Experts of a small language model.
Size: 14 layers, width 256, vocabulary 16384, 22.5M parameters.
Experts: 16 experts in each of 14 layers, a shared expert of 64 neurons.
Training: a variant of Muon for the experts, 270M tokens, 4391 steps.
Below are experts of layer 4 (counted from 0) of a mixture-of-experts language model. Rows are named router (the router's row for the expert), down (a neuron's output weights, with its number) and show model dimensions 0-255. Each number is 500 + 50 x the weight over its row's rms, rounded and kept within 0 to 999. Numbers have three digits each.
Before each expert's rows: "comes before" lists some tokens at least twice as common just after its tokens as in all text; "raises" lists some tokens whose logits its average output raises strongly, later layers aside. This comes from a sample of Wikipedia text that the model never trained on. Tokens count by the router's weight.

# expert 10
comes before: " |", "|", ":", " 0", " 1", "=="
raises: " |", "\"", ").", "]", "),"
router:433517441609522491455517456472513485477495551533495430494524630519440523415543435446519478426510441496473533465499491525446467418504490510425445421586469536525644519515460488421501525540382494457459488481476485426507514546486471573538441414509455516433570535548467492406450484466484433529517502465537446493524374465526513594486520545502420467492537486511484569489551496454557578528438478487441464521561558545564407575554486502506436485558504467493466436468479520532511614464563498463398436457501458505432474492404466432539619432472497389518488579456427476467493443511550417593525541482493532431517530472448416603529473504465532568516466516558557430457547513526540531422539491497504463453522508477532533381487556539536453495464425568438491606486561433483461486389560441
down4:429481469479461510520476552548536489489484462452390467561524422483497521492448603503464452534505603425494506628594462469514488570515520552537492482529473591516551525481556387481537519565477475564611526372435477416571530474464533503489468491466484509470487445588507461518369572529441524517557380427518589475543519479473535491503536506542526427484566460490448510598594530546480509479519563441483450504511484480497452552503470447551500555486571569485466447519524444516519496431489541471565594455493447478522473518490518458550469418475474420515488543524361461544484587558522512474498457417507498472552516476516465524565578571553459517493463567548526486450392417466474567552409470476466638457533479480452412393555471407584478500429495491505514571427590475442538495490484522
down5:391478557501456564562445591550527446514520601628489522453484467575486505455525545457592401459566447351557492496461517477491595523422539485479567543496474544521481541436532508481509538457556538474493488523497536495523485472593424563430456561521470482436507401455517442491493504545484381449570530405483478500503586502554537490511514453418467525541536477488534552476502468429533577532512433562497475507556522426530481536499505488544558565456461504467505435522536482462552552415539468523508434409478517481418526494490583550512512525513500436508504596558486459552480486550559510473452465429560503385514575493554484576402576497435630498534364403475506450613517435470458474451484517430572489561553545500565467484513456559447530554431439497419528516547491523462489497576421528
down6:438481472503425551488458489455576578467477454500469546431437434531509476458544603578421478450553493509446520496534558590486484446565433422498469515595536477566491451459566531597517452524519606519470454463488531478504405425512496487430512516461453508586487637551469511469499492538478465483487531517492612456516515407449421453574495454487594457535534474439410494513388586573517418523497592488567474508440480520549522474474497427540527514525486520496505497502508482388461427452525459513551493485497544580525555550496527455486569474368510613493492515475491531558511495505476472488528481562526500570484560511477404532516462567553522511412597521535522462430437594628462472546438550471611486576581477508456490480538483539558433549504518532459630498534505558512575560480586538
down7:518508498433498509613533461492394570435542485362612503515406457490484489560517492484532554547548489567474494532488545552539500498487561492519510481531507559427606568488451480550521579426466524451528452468540538525498411475471593445496490393528484505529496568553493499554520551614396451463560486527447562541623388415517436384490554489532410603496499520502499461517529465495459582635459503453518538553502510535533515429544495432498586516472417533492449585514494527518461572485553453564475456448490545533467474450530522486415532455413501514488519502454419525463540553434515472446512507458444468487527484424541457467515483560491435507514376652547439520435454475513516580460456539436495500579453579458520424540570560499531472541557514563471502507532489498547452458482498425
down8:538515495441537536493534468394471596464462552545567472550446516547508499549467532428557513490508472502462480499496469359540522438443503408603540467500523610394483422523579471537529509500499468496525528463487462387542509471524540472517459533487491480487431447516467575558480456500511489446502500515435480492434514535573543511543580477668501539503529515520504564418545469524548517514540412526525509465474542486497509581503399522501524551548466441513577490514526551560535506563414571413456495574459474488535436552481554584428470496425506428519457559548529571493432583512467509504483519486461455508520420504408492518449560477552556474499522438440623521481571566429561381457507416420541539555406533434463528415466525454611492474569524544489598437506433504370519571511463510
down9:461474452524471497368411558494572521596500496436480492461548505493612482464544427477510433487431487571496450548473515587414400484471602484432502435500480444431460410555476520478561504505503414462473578496544474463493421416561636436464405548499547517469462549464538479546595583481509559537519485559506477495565529523469452593531412469451571423514469444531485477547535547523489566476509536448435448437538434483544492461440505508486398405540566532566459509546530530527499527511599480442525441502473511441561597475470462525507488520517421458503447498445475511556583486561534548461587498436548475540431549470558484525399492495504480519576493464563580546474483510512510463515588405534454441472613573419412482483406488581591491486464515529474525511506533512398493474513509521
down10:552470543484526536584487511537472451483446472388528453427416449410523452467517409555504468580540549544491445476528527585549501507511373467518535489420527475451475399468450497609484503503561479447491461535575544599531512529481557473561459520553616502494522495522475519478592491451444489456552537517524494553546461504454522529501557528512518537512603460472457456500614470477464471583593454493492414535507484483444543485480497493458518530454440649566458487462452447511607380479480501541537524505507473450470520493511538446500583540408529531544536569448449476569526471513465551365457495525536459584602424512574499563527470474555535493532574515465588534523528526469488478455460468537454571488490549539543505525515478471511557419489583429574577554604492522467371570467391557
down11:482486510499559493487470539503582478510546538340543507507487519492497458517585502550510483564483482507478461412491502497436500475500538525553486483498556604451484483540503442511491424540452521524438520539420514576531489559527492474457533502558525496612556586488518527602531500538545564522494580473441517503442443424428398492521582408439547512508473548488435375449517391605549482463488580526554573484451493534524456502524467534476426469500547493516482517452573580503481497448536416466534628495494492596535464559534491523432587491314474541525462506490474469457487518504446433438372467518474438478456424468506373556444555489542481408504436537559525556495480451486498463494544460458491517525534496495579374499530469520412502405416461448480472488525482543395451567477441547
down12:522552588490550400474409493465475599600513550460538480455427452545500502585428563536544459612466578557502514476426518511447522507514482497525569435566590516434511469507471423570578534497607567478498457445498490425418523492445530450503449497510579464513543457418516439434488465524472554461383581457475475478438514470543528595592435487511389431486537511543561534469417396454421451448567504459470539574514432497521512498442506550470488511571518420471499484462540600559469500503476595446530474536493602615526563466485547573515512517550542517507459562530553516474485471450515504515464463571557447536522463573578426483538407447455518529458495494389520510457509550506571505483523501565496495467454556476428400505430481523462515427433533496470400524539504439504597449493507494
down13:522443448512536403467486520419490402529534524506422423502542474598496554431451510389556454516493487573447440560477409482485485477514538456534516474565471540509468481522480459616560432621434613490495561513542497484445492481503490519489478478432567510518428654474473439515547457520464569497559486528390530508524448559525544480481457482473495438442499494450478468514492423532462453612515508480585486482448435524537551565588473455498498532435537502472538470432533561436543413564547463398425538513527507610486524461580527548478562527415539514493507467562515504539418503454442422459393468592466474448454573477518464456533609470553469468530468458548499512552619540445570456477420439482449433495501460438575513484557432466533531471468538530471540616482506458504524508511475394
down14:506455425509503467441483419468497476508453486498573517485549508529440518475536510487487547516508547545415559521461468468507614538513532432549602501491509551546535498506487547456456568476426494579462499511447537526508533527409485471604577457406442479523412496609522478378600506545449514451529457466447448517508452558529486517506540512489422492503507500473440583489526470439455483502575474551483506501542565484429549520534464540519477410400498521448390499494561551452592520561468555479420438492494453449486490476389558473564504508518404507427543495528445446429590521411526479452394673492417594472534519555522529568533463444519489442526622452505471548485376523456454533470481513512497525512387501496569536518455556515551537535462409531480533569565442393581449491498539507
down15:521522524466505582522542473482463518546480506489506497472491488531479502543446542458473482533513523573464507504431437560595484394535508474523520525436512424584526548429616461526450498561381500455444461420490474499561499533428538466571387464528551429589491524521459565500466630522512481528490419495495517485446533490434481512482538497535509419507547486539495483544440530548569505438495501425620536408542432551514440474576504414465419638519482511472481504496486452505540504525567566510499585414549385377512487567381502501525471531494498458548543353444540444494544569566529540556523524539512542467525506441432508509534454526465367497493470483495487510582539470506523475436535478492505555511501538530445486476511591441537558504528639512398559585487534469448379435448454495
down16:506546600503521558523586482536476478503392475447438536458509501523470600398478497575487486480474557457406535482530562545449547472462536522523450468505483494503464537480496525527447400530482552480589472487479533437484519507492500504509503565460460490462457591465535464461522504626537599557552573473405470540424518428460485522510525417588536470416481514525499561546456534478506537514416448502535477499482482454501478467466452510540506528548543537479446535538488473441458437490506448506591401548503436521457496413481555501468555480515417568493563411529470486583453527558478378417544490476557387535502516583460530642558490489515392504569562468578571599538433531430543593427475584589451494481415502473470507439482541540555470494474491477455534468461516455477315432476553495
down17:494474471448502433475512558497574501505544533471470571562505449424476486525461486504440432539485492445495524561476519404516563517505436592490449500523478575518589454564560439513448532393549466494488483545486511490498442420410414534464362536519505461487565411514528461540499437514507474513569446473570524441570512507493427554460541495422543530509529593509629545448482533477553413517473453461492385462484540435543404562595465443614424405528522538517476461502516492496547424516451512451448427532519596470461507573522506474530468473573474539509518465601530424443506450527607522519478488535612472531500485449463509547452457383453463545440495455429366594590534488527529430579501489477467505495526476409519491405577530465465519458498537533554456542513490543468555541597499462
down18:399599530433401526457467460447538530496605528564503594483523539461510465512532508436527532549414546557481553502457520475485485443489518507486469467517509571495543527450431493497422488480476474549606470573483500437503428509542564486464449506454482517487473385499468445379545453618448470439518456470517529552492450498550491612541491488460497462560469445546408523515555474396478505553427512421453534541550563479532496582529501581468451555522482462490504502580508518504359460526487519559390440452509567454556576505567450532510515494544539540515534473423569502428422462540521430608523589460490493455407488528441547479482482507456569489590450572538524576436539445509454512471557465453528563534577477482501455485489550504482486425598486539516351533467412582569541556532437456
down19:535483501468489528408444514508546566533523537461526563517536497543484449528490501542623482565482563509506499497612445444439451611537413502480472440498487472492454512450526466470483503468407551549473518498553445482445545522516485469513520498491548515493581462431539423513472507570608526515428524565577548452463438502485524449514425527525518572523461542536505470427518504532548579490587520422620521557578475514459567547433420497547502520505543485700476517460492539444442585437389496510513559373461508465477510515513551505572425469495549477542506408453447482489420544595485510413561444500512516557497583578577436453480426588491546390490524501551541473537581516459556470616528559521490408494521559517544481527542543495480541473477478500512422608578496530510562513417462491
down20:511528501519576532497578539455560509462509466545510438492505545537565511447512510498449507448444476532427577467570455502437512379489638517520439421556444534582545468520543481541370441464546529479507537551354615480538504527526498469557487540535514474557484550549487603540469452456434525536451502480540545494473571490554488454521476523449581454579470452584425499486458496515576512516575457477642477535438544488488462406594457527562279487589451538489523572512523488506453498479469565514510373441545484452481466545445521524565576494458502502486541449473575437494497503488462530418583407493535503492487558544444479536457514488446497484539495568463478434485509553523521450514484599450525514507515503545511490485466530566505438505395449500542562538444470497586577519485577567

# expert 6
comes before: " to", " of", " in", " and", " with", " by"
raises: " in", " and", " of", "-", " the", " with"
router:480581498440441517513472460523490497573487442472538584458427517533570512617458477475480528572543380521435520609527454423505475469483474551434481380498389570568518544503492447482520529472435474540619584457472457444438422450473489534490536426482490518475451410501532436504403430506500451502551504533515504453469552562513520494558415485503484506530536586511511509543469457426389437463535408532423595507468436500457468391545467492535485469516610489504551483448523580475384513522474529482522471453397441491474535584569559462557585576498576524489494535492624504493514561581537568513448413470477477555525480524519500518560487471537475509510453544537445437547559382499462480567561499509475493447557490493438505509430486492479464573432560502507461486402471502567573425571522547
down4:580459592504483444650588509424515473521517519431498519509535530458459508559514437484462520590379449524576489434544531456513409473508556520551428524534406538561566463575496454511507557549468483535601499406504427501524540520448549520501529590471404452587620536520510494492470530554452532554511505470494549493524496528554466513397538454561514477434520499590540540442537464535534525560580562450464590562434474494554497475396591517449441475485536538525433504442437469469487515425456513446488494426463433425530554582591495531464529468540501520523445445476372541534547447506588517475463562525477563499392506514505462546486515543503538514472442468500490452560512410541458479500449514455601491602530498496472421487465557447503549479522635599507446479548552526581488516496566511
down5:557529427457523469367512496510472493499519542440628523478445501585520478496504490479512535449501468568540538474492475455384529514444494533426495436523461554517386465465482512654516456553591484466536516581373482533494442470441452502544526553546439554516600485524547472596487483520437495442430494520494398523531368542520426629502350535510495501607476505457421488455439475489465468499518452554550457528433512533442545567476573444525491407460523436527544455502504573508484531527489471443497519475329452501448486480540424523475470450488543505563457555513534516465470503427533490480456508409465468486457574434524497610482494478589482561522475512508615486503488517452534537490500545484593546522498420445451434539563482492493476469508443570463416500511502480479539474413483430
down6:481416525446529474562458404531522561500504509452499381460433472428484507478556545593512492512540516467578549513518525460441475439547559511502520474536409536500477497449565447478598535500469542526474520483527430523422515671535507492536486356403495477510543417575477600543525525478527551498486440585501519503421481555549494448481535411547477500499461484541381534451517513483448547520483450549556528439476487546530563429464422478454449456476540464542603470442496514506465531435605478442548472438529494557525458468476463436521512505414504646407472465525510533540539461542427402501393597526501463533474529406597427548447429478420476541513475483458522450516453413443424520516473500428494496541491488465560485504485499542521431403618476485476502591505434499488514478462577505
down7:489473459505543529458550401576467421473437500524512502463377574466561443531467562544476400465502433544524579436449531499489510550447481468516536607467573366440472480556490536542520546431463494514484575491539568535519467468478579503511424594494537508562528486584602535508443517504497521495566499476541582554433561492516441468484532408492439491525468459439468456496496530489476466531477532557532473493530557534406502488526503507457466478533401549415508462507486500437549546573468480518482527499456476462475431385530537539555547477443505579520410609533396516542489456444516524511506534457393601376477566525468429485397495529451599410612594419524500609502473491548513505493531546455485520499570471487470653512509516563448544523499486543470519419487457549500413540529520527
down8:393527500516430527471597482565483448608521496542582465524506539458475395579474427522500459504455546593568577457462505455383589471439476445516441461567456528522439495550503496514477539526426436462481543563533411516468477466435531489512489583482492518510572383577501523553514484546449620431497489501492487462459477501564494492505527542544508581500546492491535468340424477513518419518590502460470510445555502433426409495539589569391563529505537482550455504582437477470508471516469525540495515539489454456549496479527498473552437421449423552453509494558551536504415441483505399455552421462543515517478496412527485674467509410531506485503540449477560481525517453491500442507567427555511581484503519536399527451552511527499522477525478449589475556562422525490444431533559553
down9:476511403500398466484477534509473531539382503538422632420574500457512529501439512480496466330507576542488437550472502487539535491519498482556423477486581487586509476552469532507497537542596455512548512465552467488469592543567511487483499593528472510418419591539441544468547488478501478383439549503522417458500493478501528556520478530515519545516566559434568514491540492341410499453535525543494489517451478470553535498555517440505462468518508555499492521492522466513515457476466505486533573527525552501485430389473376374458473483506465463535520490514613446519526478524583478477497527576486501428571460460515545542485463486603543433503563474503573544507504495466486508547445496511431427465548522523497507422407495363468502464470504476612535506559375380507509447555454600
down10:502440517470496526491498434597501470409537454413495492525489533424515505499522490519509535543430470552483462483502540518486458407485451538545616544500445562494495525513550540548419560413429474442462509469459388482513526584529609500493548571558498518550491536478609609545503479456497539520514587481594582558535484471500467568428491435535526548517516551478438481434438508593528494455525494514524555501527406555478518499457494519580435556625528383517517478550482477466472497541593515531451549553486562478547462575581506557498489497402495546496554439472511579533515465519443582470536503576530452455495504539464603514454392528478513478460574515521483361472540479468574514504562531502568451437467440585385380519584500507579549415534501539579407450530501505420456559496484493
down11:522474467417486454525536507539508522524468529515490522579548414504483445511486527402539569458425452470509381514464549361466438408420470520497432515484399449371516491450488462623503585540491507525535401454549482479530386520515512447511472496560384486475473444392485546565472452484420459470472466470498520465575601407470513534467505471573569509568571493539515480547468455472444524493460574488433500592449446484529534539511478568522460539510558462482540531484526382508629479435455481547567518536476597443460432518504553507549510483422576415482467551476472561423571526448516467480516407526521549486528439556549482506555617558493525443488442532523402516466540444520469478576510514506497581521495496559484444488478549466469542457599592494484423486563493508445531533519463440
down12:563380550458350551421464516494540528505530481434407514584536493477439551543539479543454549503424403414558490518391525433522551502512476460447542491506435482464455515509556541495480467513454533490510466501533478649524582442589474473514502501472459468539500442492541457543527500447493510552466503540509597554547459448551546515515569467483576493550486465509445482540589466618439523496534480510495531402565452497523521376489510501610568457543532396517547470483538485518526530556425438565522492540588476428472437450481515492513527480483489488514483474420400453469467435458621554602515562516450534611508516467507537486503453470417489526457449587460546529518517406515460506562462454505551506421496540312547488508473510491520470495573462542529483561379515564456462496544486491
down13:544453552526511521505512552506489558488507503508518458526603497528432465521584531469584429480559504522395491603456483513578451488495499441488460495458472510416503497435523532427596459501557470544488520457533482525567443517506521454466476496472477455533473519529488606461520457517566547542439546516481463454513438481554525420560597475490602434505491502523502497381456504556474437478458478588532446511544468510471405349554447563468540550479482562497449414489507500539463515513475558457415537512399349466519492534478560535466437442601574494528518456378490452391543479541600507537473538467449548587474453480505464495498543530554491453494426575503543464484584437430589495582527645523433575422507449507496540425432452549488482579475540444489457513513507553522384518477567477
down14:568408510382423507456506546458555478526489470436555504508467580493423547486563549488461421530453517500379597458587611456505552494527483530380533597508521620485507497592482495545525558525481596528504495576527456503499419566564574521453539554487541578483524480505418533500494457456481521531396508481452534470468584490437450547450537494494498468508388416454474482461553424556489521514512468447503456379442460509503492516544470573506476482501579442526547543561422432543480487546463579510489466475570528469462539535495569500541515503571560477563493456548519475520621598503400503508467491487539430513482473467539550548416495502521399431495518474461584496489477502475573540393427499527504508403541502471605491432572480607507539472566493460460504430448567523503491578470547429
down15:523430482493548505546461496476489443489464545516535464518407481402483404462477541518485473522553479527540485496540445491549466558511497489441575520593526410498491494525500453557513407433538560517571426409536495564452453515623433441521507476531552440474491507540515451453573465543492542499480492519559512520430410462431448464501503362485462506533447583478421450505496545433544458523580456454472479520484521467514470445575525501515461501485517465452540466559542523517535576530497528482475508457384545586484555465492489488447461437356567466444510552524453443548353459497465506512497460518388465472461494502542509433498533536495502401379445528509462534640407511566535459527553442527430518441351404498541601490501414481511446481515461480548508485584595574573419501495544511
down16:509414488567520516444447550482501411524580497515527464521545496452478435466484430518494510487471501389475402468526541515504412593552512559580502454505490398561538650554547555490541570457433472553429435488481518527505541525488511585474548406435439446467518491542592497531453447522588452421516464391507538493493487553537427521568461457444515490481512460546637450530468423439455493498591558516448526462504498471472566554572508486538636483458512506551544484489496447469486462483500543552460397398457508505545432557537513433583537398621557452436520535513461437481511502469481440502497552511436488568519498487434487545458484489518560459457609445494497477454437548508532433530500468563532529491603435476502529525546559440480554505539454459502458468519482415548606439513475373
down17:547472519431560575496495507470549421598492473410388659451540540523510495524534492545482573504525460430538424527446469567469475537506458562498493480544522469593477571571537494509414484499506556491575479488447539610528442445428469581539468463568537487460514487521488451429445421490427446588440448487473604492425484492502434514525513478427499511515546496424485476475529473552428410518423561557409532597514522538453530531457563532467519484533470477420567523510481423440521547556550465502509435536425511493533467490494453532436411623497584473401500478578525556536484497495508470472524447580489444560461516488459505379507493466546527555465631430445439513555506522518476440528531526494530538596486508447513568513596467435518564498509475434563534515497496576557637414523489469
down18:501434484522467595517535471549478497445587505470497445545534470556546460615439507447433566551512505477574486626531426594531497528520422525499448505420483489485497489527475558536401560608505437519508540509516465614503602612549496448512477446513511528510473542526490432524497485530488462503518554584426557531469442441596508470436471440476459393401449523499499483427553540481536437509481518463566503518475519485526453473488544548550483586522550558415555467447491500502389543485546496504529522507531522498463620594529582466511517424493511499355582443574456566469496439502528518508496500573488467419586513482493507426535431570554421442488420627502465473446494441465509492480512532494552501519509418531463464520474517423428501437558561563577385500519437532428502559447461569
down19:432496471516578525515499421553498459610454448412421489629469471459509456514479502517514504561481540527529555525563583492533398541462522468534452482519517502465477534463481518475545564449515472430528583503447520467471538495433503485562474448549493516556520447555472573386487459559461498547396450480443506562515446543583432558421493505526515432503442551519464546494589482520540547606532503559484548533524468518522515447506537418429526567435421480506446448438433502588533435458566569549513442487508487507540505485549448575476564530602472481509475433470424488489528499494482456537560546556458524575545443544456509641503463483512589461502465479498476536606541441443464491421360569552433477461504593444471513526474423520484410476395539601515495446420543424496514357525505542
down20:489600423544490621538516525444541572505629512465491552543463553454541500556543519478500531540480431499527462499670505512570547437508564584324460451547452513494416469484508452521457465540490523521495563458410497531392500489567596515493495427561537512569418454564467526484537480526504528559530527429423456457530525496565563540451496657466524413459553460519559541413449508604526464488559475580527436480524411492532463604476489449391500489503537530457486495505459483591479483485438466423476545480461447478486465520525490456515491581521524573468431464519461517551459576407569499514567482569504490461530537481580528478533445512513470458488447494484493469526503447468520575507500478580477506483528469442419555438416554475537502392544586504498515538491454471394420476473502509

# expert 0
comes before: " of", " and", " in", ".", ",", " for"
raises: " and", " of", "'s", " in", " at", " on"
router:481538499433526539379517471507498551566534468572530538543493537467440470454462469486437618491567451495390476488503500473514488576412432499538439465529465418563511530597513495479384474417447500479477477384479441466521540441444468510498459566452475536497576396504489469444515567555531534479561435507490475518483527472511561454573490499531427600510619563508521532542431478491517581449486617519462481508530430519464467452617538429500510500494499561451434483499519479464568495486492461489555431460552532476444459433472386379551476543487492480484499535408514488507507546504563522505498503544463508567508514529434551339545500519511533431485502486518454455387532494506378537623397405542456482462515546471400515444482510440454461542530506492439509489435416519566459534573563447
down4:476491527510577520476545537528551561517464496491538527524550521488458503477417500504400493452529475585528574476461532481506495531490593477445512467495510506515483492487498567482494466522503543553561640435459500385532521460376482466564543477459501544494431508482485506446452437588507507562478532424462428422559528528453596533476452546558415465456531504510501484511551385539482471546486471531499530451617449492493532432467456456434483496536513472524369487497525511474551498534453503473546534539523385473478542410425412452526516552550503618520580660478444450531425528505500542512544460554515537553476582509494499345426535518647550562539458513561532590545571435542556518466416482571487498583465544484453502539518544620412538527451438528475541530439504479552570480533485554
down5:511456491529447520430611491598469549480553535507474579397553530489478496580584487467408537558532435492544544610434523502465569645487501452538443464594552506433511477562472472496494483477522514523496490439602482541454495550469464492480506544469465532571471535491431539515495508514471469505563477458481517535534388600515544453538523484508442451487459457569443580475475519515503496566508475455540486468467558438529474467540573605443472508547469539405504475414571469423478443456507579447453444572517546376467434569473517497525565488548553500515536512517514494420480505520483588513476523530444545432528534483462445394505503477514523532605466525364454498425555446447431556485464524477481501432521444508502591540542492583460496601624376540422446533405511485554575520524524571
down6:516452600486484516509564526440438500449592437493437469556391530452437485541478461519527528509502527473416414402589498588429525443543564529619582530486531430387512505506560588478515520535405483462447481468465499346441526448522483480483487420420460562456583478552406477480532482494554454428501518540474516475590539524547559603504529491495425437484521514458452521537542481553479511522534507514430514440551510423556544512468469455478515470536474440379428495488374454501534485512557554532448494563519511537500477459426470490572511522534491528481475482451487528493477434538407543531457512437471513519475444507454487472505452487423426574466586490443410522521421490406498523482393567478482515396541428543567500542489604603507554491532462521462569456572532486577532504597478484
down7:589493406513458509491442545488471505599507517378504442502523500549502572454480512580483542467449650512485497484616469490470516498421491472394531560543452425504519496500589521424491556489514544525477484516550464476650449501504471447487511461427449524502482591434487530436559474598435487548543490481417535419498487464405435606504577502531620473545482471548404471525561564490508557517602497546593523479547549534536553504499427402531477466531559494523532453517563451564473465484517437546535547460436466553514440544500552569407586493363439484494496449508438485514512467450469497497472568493483459553451495476545506493506535615527451531503491575556534553391434471523516480472489419496436566579420550431463522519446526503549430454528572441551545459518525548516477510528441541
down8:482472475474467454595484551418532618407505612562458469515502486508509482467450594542513518443459498462546546529508499463520521429408524525576440457368442582438477462435500513498532404427580538546461510508554536385484453387523454520438454487516494487455528416413589570508482495423551549420535476459493429509527627426547424514428455471484500526515491460509505546474607549535597493569552435458557463476506581500510511391546437399465451425411496531468472539397518584397516450531465550475511459463534522450519566499464539498494520597551589517516494545483494468440552527512528455442527521623521561507514436470461549537477500459543541432522492546510494446497556373411462503450517488518417581471516483533499505476515541518510460465437477516521478505452529539463524535544563472
down9:428444517436443439528505604523515515504560525498506511572486503460511471476584442527493486618514440522497552510485433536526483511469576573541615390529434583500493487467380460553473555525410387467513473530476426439528581562563510524592495515447494537589524501485575504477487575378555518555515430498556465388500510536486571487562487510462538505473495458498449475539499519447504434504505509511536496510527558428506525514503487545436513519423414400514615491494490573465484435529456524486479522462560535422521502526422503571563524487584486470485592532544470444563535524523524448555429578546545543421497557538505478442548492537518510498550451463612469460538457578413388568420551527470516530417458542545501563560617408493450515390506503539543543491436435490556594532509477496
down10:493567484492548426381345519538494596439451436475421445532494449503486456472504459581467541498550464483432529495475517537491528556559478493536438459547591449370505531514527521511546431526565499354484491509406467515556563494473419587519448530497485481486485528459564551443495533434525390554523443571525467418457453491497478572478465563427534598517503447451613495468569490527448467536520497460450514492570460423491455477488515463484558461471520533516451515540501508509585537500564575563591488443542461490474448475422460454501478541555480507577415551474437468476456551335500419491544568369436494527599488464539484519530559442466508499553531491469530444528483575473470530527498405562504540453511522509498561404514451552503535521494544478530510539475557563589475367495523471
down11:432480578377520537514569448584509442461497458487521544567525496470533471503486543507531509516485538564578489501507406556521535443457442535494598512510516507497500454494579560599507606523456492489423480550574426591497462570556415528567527439415542491524505503588471520536469402424393542465546497440527540557470439494489477525344593454551544456429467479466472443492484452475479501457498500542550536525473499527489591439495458524380526524402497487483580525503536466488496495535536487431481507422493491433583483533550517540511459452394537582501547414463455575515518526559445491486501567549535533511415537487457537619464518581513423567602558457612435513511448466497587543478532516462525403455470461451535469540515408429479556558538602457480522548557509511435476560472522505
down12:488558527457572539425499455430493481522440506543496443504523553519498530590509552576531482501563530497520515444519481470496446540441459483502454537535559508329484490477456403512467488413485559520469496592563553507479486479516492427515528455539506527505483475522479539469490464558427463533534495479406617534493541418576434543510458506531576426555655541561449557486647476557588509420525478512558549420515515475647503463516460419466595412467452519547472470451468493564444459398540508573475527531471556554492448488546493490415500503561441419472443475525522451478462492516453531486543466491465492504532512558497503428521472432548493472509450447526422540419463578547456488383507568433541543520499479516478544472501536531476444528455498562453435422442340456481606518558411467
down13:568573446422606388594495485523369506547528533535558462555566493577436487542431497540542460514536524581484534481454539420526485445555479531528531439522386478474520488602421434519447540430596500583513503473625523561469440498559552455507482572572424496432483548491496564477537421545499520451492462516469501518603522565394521507489547561495493540408587557492510545470438514453577457445511602475549594600496522516540456530528556481574494477519519483415550543400548458541505440482540506548528560429532438519533531521371545563489482461410500506559459541555516512469607482470462496489438489534451470444603458515547490444456607492497462533452562455489542519561563501515460441536499481530494551540521511526416503523510555459541458493447472523470500499493548529542526602520597476
down14:537624528519536520579562414486476541523579462435484436452446511531513480405426496578499493588558511483574477454521477562503602533483486525463519562510479478489465551372501532611576503456471485571498491517524487602447458542545541498527532459440487490478479551439471422464517528543484533516490449608505471507449565506545557547424508435456466412487470522440431545497509476522555455573497498457543563464440449562519452488491439516518473516531509472578519518534483409403451481521515427474554518521485436581488530476514401442456522437415503584472505484559489531499515497572457531595476431541407555483513507487451546402544383456457387421567524504518481405498388509515568421413486455483504460546495465437479410455543472450438530443460494503564501448663482479449486568431452528
down15:553479557472437457487510487461527471533507585466381455474505520551521494489521452493493428518506458495482516473437574444533473572474427477433509460530422531446484515449492600573496539572442530468406461561542580532569477606502482478549600498517519523552591463579471563396408573460449477570520397502511558519553424448371534554480544488488468499509536466503561478506548568516407457529412490458460522408459519614480558489535534485537558417450512546519576550474417494480464558524436565471490504518496493515538580564459506543462512488508519560518438571442453534562495517423452480536561522497487537502507584506450474559550519478599451517464445475440507513447452418455610519484543467494560419542422486408544510626572437414507596555476573521438530485579502594491543479522476442
down16:600525553573541499513458493500537477476591511388559438480520583565545547518492466546507590505513532455555530574504478492555500412506535462569508440585478476473407476492460501593462479468495557454491491417504460495498612430533459610514444558442533508530532501599467489512449391502504589492501586527464544482536542457514456522483482475529432430455509510494566433435443464499568551518510522582403614495526490530510598542427390540557544447474451522546519493546465510437526456411504556484392547473552533603522516524521487430506532384480478537496469486469488474543610474561492475440489498545464507517467502447520420498367513530559603533479503537451472433605458540517526378422538432492481499572417532476484463504499440513599515454460499409492491569461540464452409491455533527
down17:550477527463533592467478451474552453390544430542591537453468530498520456498477517475496514475554489479523478496504529486490481460480433435549440744548475492486432520538519572537534448413582517552532520490498510539519488560481511424523476548543429433505440516575474525567488544472496465435507439534623599452496512487416524602484520476462511521532546575497478513508371502452514525432513515537486479522489471588559448428488482484518540565513435516550603488471486591469534560459463541484438488552578493491469486536554483521434420556476440652531510527414402507511570534526473476472449480464498614474468540537451565480542422487552446527408462425508535404450438579447485497462493504520391515587573524517496534531487513488452540410542502478516515573545447492486529609419483470
down18:523487505547535617536465507478492580441558589485599480514518484518501384472514448439351555561535536485464557496519503490471547562487548441467407548502546463494479509538529524473512504519551505519539538497478551446408549459611627546532500501477527534535490437426508481580566576457482444400519541486467436519502505557536575461479472562569537455467414517427481505542538474518619459440496588569500484463589438434484523553416393486408577551522480438497585523531480499498488499565553480416418440559451446448535525496448406507479473528517570380529502517590533482431515497505587430474528556586498530491513546519468548469505594489522430530528547448471549437563411465549450435494491506480421514522510543445568516573552525510500439497582510576549521497515442500522534485462591599
down19:474500497538483532483474520644440557501467495441399571571505567489435513575526484415452534397522506479491389497477509504495504499433561478504500496508467534553373482554423527447420497496504487492391487489499499551558480434468543563542540533526636477561502547490469456473452505578470505589484409536494484532506659406420574415562569455514455545565600539446485515556471532503533480472496481501450508557586459442514394441424503451555426540505557494569485443472461497550491502511518393418487520487449482516466459451545479501480507428462470448587465493434534599481383477409485496522470540497470527503526489352550554420569468487577467487552484481522475496464478544453476588495505457465524534515483508471444452501453465531497528482488489488345488489524553412470405445482527541
down20:529590525515558500508483425533459501555410556478493491494473493502476552489490485509570578543462492465542510537478516491582402460537462559579518411478478453482409421402559472432525597524493501550495514570451519500421435512521508485605494482547485427492500461456510510510616391498529504419519646461532484479477525460543475497515463522531473558527506483477538535480507524528565598528612561460561433513522385510528511510539573483548472458580565479561494506410600539462428500566395502410414542479472458615476514524573407539490506487459442578539520420534548481548666488582537462611514558478475455467481465480489479482456466592560462522474537505540512490440567524453493483538446565535536562577487514579541462522408500427542535493517511485476454419533440446524422574544494489